Weights of a small mixture-of-experts language model, trained from scratch on English Wikipedia: a variant of SOAP for the experts.
Below are experts of layer 6 (counted from 0) of a mixture-of-experts language model. Rows are named router (the router's row for the expert), gate (a neuron's input weights, with its number), up (a neuron's input weights, with its number), down (a neuron's output weights, with its number) and show model dimensions 80-159. Each number is 128 + 32 x the weight over its row's rms, rounded and kept within 0 to 255. Numbers have three digits each.
Before each expert's rows: "gets" lists some tokens that make up at least twice as much of what it gets as of all text; "comes before" lists some tokens at least twice as common just after its tokens as in all text. This comes from a sample of Wikipedia text that the model never trained on. Tokens count by the router's weight.

# expert 65
gets: " In", "In", " |", " in", ":", " until"
comes before: " ", " the", " in", " January", " July", " April"
router:066124140110096126136106169121104121153125112130116106136117083104101176084138128094137130135128142122098065146107106047089099107124202185142171093159110121153161122099142121165167104101181116145139153118025055127093101187094143156099154145
gate0:230168122136114112152144115070145151153086138072095074110044074148117173131123192116103064182124132134133092094142180051118121162153127132170127124075093068155083170186126175099144105168174136058129099170134155086168125085139134179126118129
up0:117173108086142090133137106113126151081190092151159151097105139147167105139126073144106110103089111117168217138054077109153135123146131135172196123115162139122177148134130127136129116137123153116153093073083087111108086137135122113113113137
down0:079167084130097088081127120150147113138115115132098128118103151121149092110069131099147080108144130152120140106115126092086147065146135154162080139144147138124149140162133117138120155108130157130156175069137146159125140120135144151112129176

# expert 11
gets: "==", "===", ".\n\n", " |\n", "\n\n", " |\n\n"
comes before: "|", "==", "===", "See", "The", "In"
router:172120089099128118129092125137151132160118139209126095172120038156128132146107123072163162132137160104107057169108166090094159155084153168173146101124110118117114097125121083173100075177159138102087103175083091110093098120091139148114110108
gate0:173151138132133208147137068110134176158078106096178172146152114091136081123094113086075153106139141142101103121135123044147141084149128132089132116118118133164161117111125087156089100139152096129125093137173100136132131037084147132150170134
up0:056067098099165165111147080107122163102117142145181132169151139121111130155132091080124120109145094138159132124116106122120058157168175141121068135112142081141154118127140107155121109120169143097140145140151089126102132103108099125172185157
down0:189168109150104165179134145164121159168101093075140177152125118166152118133151167205127116173121165107138109104147084122108122078155098146216149164117167169165136142077111110087126125193065122158117161121166114106194134107062128196117076082

# expert 36
gets: " |", "-", ":", "|", " as", "="
comes before: " ", " \"", " —", " John", " The", " USA"
router:125150084112093118105159137119137098191112113185110075140126108093156162104127131099155108138118137045112103220162141091123139139098165139173130114123108143104183128139130116147160102178114139180142122164094106114103094185086085135118157122
gate0:146131175055093165109160118096116144098114121131154152129135064107123082151164163096092128125118128113179157136115091107135137229167157111095172111129114116087177096180129116106137187150062086138110100115065097142134179145160073159087086203
up0:096131153118058156086107165166095102085132177098129147144157130121118101098158104108135087117112149093128140097131120135115127227154134072096103155118134128083138111130115105128077190155149106186102182083097078118123113113126106104115116164
down0:105191153184110134097103149094105079169086122135094144050127096109071096103076162147070113077108066182118071108108100118115142105133116116187139118175153122162171129092125131105108111108161096127109143120072112129106127201105084156152106082

# expert 70
gets: " to", " of", " from", " at", " in", " for"
comes before: " the", " a", " his", " its", " their", " an"
router:100114088090073142151167137158126085155162125174133041164144080108158130092164102152161136092154168101089052168098167072160120120121173174110158137107158141120121117154133138167118077135134145131124124155061073098059088221147163186108149132
gate0:042156121110128085180166171207103119118180085070126182112156137160105124132141133131151163122142139127189169137115122131127132072037062088148121088182165147119093037140069163082094140136129120175130122104193160102133062182119138109113086133
up0:075134098141130088166162150093138054158138107087120135110139101104121127144137106090094123155158135077155106099105126109137100122109075100095181162153144083156145167122084150105131194108118115110103211089130164105077131125111099104114094210
down0:105147112120183124108169111165171104170160182099138078088131167088114105119125052198139115123145104163145132133165155117130112116139181102095106124116157151141090097162161084119117129191072138122124182131164147122098108119183143092131082078

# expert 58
gets: " ", ".", "201", "200", "199", "202"
comes before: "5", "4", "3", "6", "7", "2"
router:136150089110134132076129113190158134148171137156123060171161062127135106130106126114192151121139148104107092139127097144070129120106156136164100175185076126113165161106103096144144072120142098201168162162097106139089102176156151163124100151
gate0:031130091110121158122192140076166164064143173145098144109132148163110193184145130151140159153162099142140121143087113139156105176058120142137165129128060135092131108127123130112097162161142154151164118086137140140136138169143121166117153148
up0:188085132128170060087086117161081125137168078078191096166113101130094092050146163112114078082095154095115083118134145157093179087160152114120113137086188164152152096117131117154132121097158098137100108159053142125123149089158120155177134122
down0:121112087115123127101105139085105144165122101135129120136160139068068129107156143139175134140110099168186082152120135142097146085077084150171141127145153120153090124133124083071165143179131172116120098066127135167139169133117115138163114144

# expert 77
gets: " ", " %", " −", " +", "%", "36"
comes before: " |", "0", "1", " |\n", "2", "3"
router:111137092087120108113134138166117145128137111187180115166143066117107070097081121101206177148141145086091126127142111085094118083120181170119121137121159136127123150086119122174094116148158088156146138174091086124101113174153145123139146096
gate0:092147086079125197144183189144200118111132095095124122149130103122095092075120093093096153125102076147116132183138117135170135113074124119128101180122141126120146112169106145124142118187146120151159173123110172174138133170158131137159091158
up0:097136088100130207142170189134195092132136102092155149101167157147104065068136157093082143119099052167109112153137080151162163143114107123090097178097156142117125062138121164124111104155174163103124149150113150161089154148151125168129087140
down0:078117104136134103167165155127139070155106144122164072110178140086122100177174130134120129129115120143111099081112142070136145134164145085130084148177184156168117160147141105121126194111126102067156094130157137131139104111198114139098107151

# expert 6
gets: " ", "\n", "–", "′", " |\n", ")\n"
comes before: "-", "|", "19", "20", "18", "16"
router:125152048129167097156128147150136161144123156201136118180144045122137156137080120084161169151116150122156087141138156107107105168099183189162096140185100109081145124119080137150091071175130112109185148114092115121078104171122126108114119134
gate0:102098135102083071076141145171106162129172098236042151146144095136123142117057134144155150120124124089110156063143140142123154161121118156168079118136129167122148124153124105135149125176122075151127067174093096055105131094068091056158101111
up0:193150090174147137137132134087148099135121154053212108108111146116157093112170120107103124111135149160106139145117095106145126090107159090105166147118117108138153172119121125153100146054175182048153170074127154196147148178192171194070154132
down0:144137084110166097149128123126128103107070134098073118160139121127113140115173189200142086138124123131165085118154165100094139107102121105136117106155036130103125191127158149123140093155104149110146138130092116124131142163116105123173141116

# expert 68
gets: ".\n\n", ".", "ig", "\n\n", "==\n", ").\n\n"
comes before: "==", "The", "In", "===", " The", " He"
router:103117123123090141119154163169133125116146075200149072114116058130107126105150129137146209123132152095063077183174147111114125137137180176112128214159122131103207203076200126109117084128214160117107102173119114150072089180099124112133153180
gate0:095180144170098091151132121122080109070123105159105119103058123140147196115184176150101172109089159191116098131177097176091127201185142172108117126182152104190146088094132165153125111107145111110105129126134132096082109055135080083102095179
up0:116080137189151093139116119149117129136155120164195069137179145100095123128178065089115092134135128171093163161153182086102152073134159112144096121131104107135057080198113094124186158139137147116135126132135139133085166070100142135137106160
down0:147066168148077093127155155129087108140066117140177128180095100166149160115066125107100152128168101131111116123126100124122179041123127162154095169137171123164144122102148145131112145141113139160171077168159137112098101107113165180141113160

# expert 29
gets: "–", ":", " +", " −", "°", "′"
comes before: " ", "0", "1", "2", "00", "3"
router:159160081108139165135115142167117132181149111171107096181164072129125095092107145122167132112118107116122040140126163095134128135086154205158148112113103116117121146131159139175093061152136106144072159139069107149054087158151186137095140131
gate0:099134139123144185114101156169128170079072128117103154131133089090097172113080109133161066089131116120083170136101067147115094157153121152161125117103185083155108161119092132218129158178163166100147146177121210090119168132150104163138141145
up0:111123141152110094127151135091118061116186129142169087084145108186140097131161143109126202144137091121103120113151150137140160123159147159104137117103097194158100102117190137038082076107091085142157123072121105159159111092076104127143117095
down0:079149152146098104083107086151130109129153131125165130121122127169120101115171101076125166171119082089131176122166143181132129094117134128149155156125138105161119135156112211093109139142158134095084140121142173126111119126146140119106071166

# expert 3
gets: ")", ",", "\"", ".", "),", " is"
comes before: " |", " The", "-", " is", " (", " a"
router:131153115117107123115102146140152068127122146159117120154127084133105154112102149134149163142153127076067115147130137109099123092102180131125139076113108089126167115109138093159091106133122091111147131134088105108093101214133176139150171130
gate0:101131167166172155095106127152111152132138123116109115078190091145084091095144106108111144080071101117074154153148184097145157171135217096148042115113122116112142156129089141140197219101157163093068109088157119120113122101164140125072170129
up0:124112146135128110163122121109157129140155129180084162111124141134170106067178146108112114143104038091159153146130092109117113111098144124098169110161164156086136082091107104120108149108143024137160156156106103146089147156112148109191056071
down0:084106166224094172171042131108130143117101129121125142172087144067116147123094103161109074129141092135176173156152077060114172073176128129157143105137201133104166133161140120152123089078065130134161173114041136121128150168141047115185132171

# expert 76
gets: "d", "k", "h", "y", "in", "an"
comes before: ",", "\n", " (", "'s", "i", "a"
router:148108118093176105101134129120159101172157142165178115168122078099135153120141107184194138138154133117105117110107119081177161088116164137128121115121116123159110114110137111148199107109176139173112129156100110069096127188130161136111191164
gate0:115188081192142133127105139097104143105071171145154092085107138173092113126094130136075086224166131132110075105163139156137130156156130109166156131090128108077130065103145138078085062166135221121116108096115105171081138074172161117054153081
up0:074198119156128169062133099135118141119098108147134183109085068216103108162083111143152153155131105158092148082144185154101132120153164129118148118143171104118139126123212099127152134142172211158116181143087055187143072122168095149159185065
down0:163118133167080128105126121087141128111149182143130097150134153091137114148192148121102080154119141108176142164131147106119116104143108193102059112107164127114114124139125112133158078136147104118127168155120148172129132168160092183127141138

# expert 54
gets: "s", "es", "ers", "le", "ge", "se"
comes before: " of", ",", " and", "\"", " to", "ed"
router:111098087134093151122126131203091106157121141187106113169160102146154112161113117159166118163129177122067108075088180041131117120122155165145181169114169124138183142141183073165178115121174096123163170175115076165142086130093139171112101134
gate0:213126167122111083054144107082128099173141144114153092070125135135129058112165128104132130106129135149181101113127169081161130160183124158146148150173212214116128162152140051158150091132092100137116136184129146122151127170139110156117094090
up0:166131150146130054121110165147150111100149147094067072051107143173121118107141147113060058085151112160138140125110130086136132136145117104108116195187108176133170151117148108117104110054111124122135091177152150128074126156074130166101136116
down0:135107170167164166182155105110140112127161155194148107057157107085049140124153130149091150164133103141124098094083073120164143150062164126115035064089161127084120089104067127130117117134104117185092139094134170150162188051120185110103107124

# expert 66
gets: " of", "ing", "ic", "ate", "ed", " have"
comes before: " the", " a", " to", " his", "ly", " their"
router:126124107088129141125162146193095113248107145189083135173134090129152143096121152060166147140134144112085057149151131062094160128137133179139109155135130121128106137051158092160150077080135123138116118153072064083056104148089137117084174141
gate0:135154161143123140153137146152083159135165100120109099118098127172196091085098090106141106195141108135149071089190157166121101156192067159139145177166112135160117097143065146096187079116156089166108145130037101105130179122080140121153155119
up0:133150117148119127143122162141101136096148098135096131095109128149142114124103106127132097144171106113152114092173156194132047104150102130162137132136070151110086115093089155079176126097119099112086125124065117121127174168108145112163129183
down0:134173111174138091140172101091081166154137128091106157169096148167114155134131085165106107156102138157098184108166133179142108080099118170078116144111153125090199155139133145126210090147137090147142097135130096103094139125149131141098063164

# expert 5
gets: "|", "-", " \"", " |\n", "===", "="
comes before: " ", " Party", " Year", "|", " No", " Win"
router:138105123108127162102123182155135127136135154162146088146115115136134108090138123090143164146131148102047119138132129058137111124122157223176090140131133151107157088130110121156116078116154132165135097113047117114096080184109092189109121094
gate0:108105126148129161170070125113165121154172133159183087136099127110134100109092144127129055165106150125171116156151134066122154117121172072096110109134113163182130085140150134139162041120088140192140085134121127120094087125110116144173132114
up0:140150155081150139123205116150131160098113135092065118117160135081113174105146099141103173109165101141085125105152120193145084096133077132179141170152103079087138156130155134136117194148173092092087160157120123113133136110147125128088132131
down0:170148139132154111165174143133168159160158098184171038189110076138137053159105124060183149156174079143119145112137082130112135123124114143109169144131148094141119143082185156178164175125094115100096142104146099060081119163128118140183152095

# expert 1
gets: ",", " and", "),", ";", ".", " with"
comes before: " and", " the", " which", " but", " a", " including"
router:137123124093110132091107132146165106183159146169136078197154119089110178084123127104120159133153149091071123172156133061103116089118179165107112102101138131136160128129133119205115117157157127158140132132062059117074095177101165167094166147
gate0:121097095165132132088225125126193143100099149140134119087086125143093064143115118135166110120085171110176164142144129090109086148124160144139135113110117124172136103129175142094090075082034127135161131128094164131139142118181124173143119131
up0:106149105117096150068199102098113139136135190147101170123145070134095076120188145146129100139087131113152162137141107089132126120170103108174127091070102121166118106151172162157080173145078138092160103154125142167073133147074183081150172107
down0:096098158082105085145133157107130159125104135130132167148085148087199151114143155119122110141152102135141124154089117149214092140118185111100091097171133208082174113147127150149090115119146157096161109082087135090117116145158090118181151167

# expert 0
gets: ":", ",", " |", " ", " in", "',"
comes before: " ", "',", "'\n", " K", " United", " H"
router:148091127107127119131127103156117112153132172222143138142127090119187105099114104124179130099138110105103080141081194051079108128117201151137084086168098120118067103153112116204130132125180148138143102127092084163074043200162137146140166177
gate0:143110068148135134084196152132117136105162133102080123163185132160060145145114144071127155150143119103118165167059153108119114128110135215186135083150227164100136064098171107093154157158140109125163159114104196118180123112099091156077196137
up0:162153124054132108151076088109168122180115140169188139075065102099178130101136101188168112083088130159108133111120116158173182146158108085122100128113098076168142149150138125142083114130171131147085092091188133103098101116115180112161051166
down0:131123150131133102101163171124162075144112115164067192158089088186173140082186152172098132083115121107135169097118170151091120110070132102157129128149130123171157101079154150144167195113141083134135148184120090127148090152083135124142149157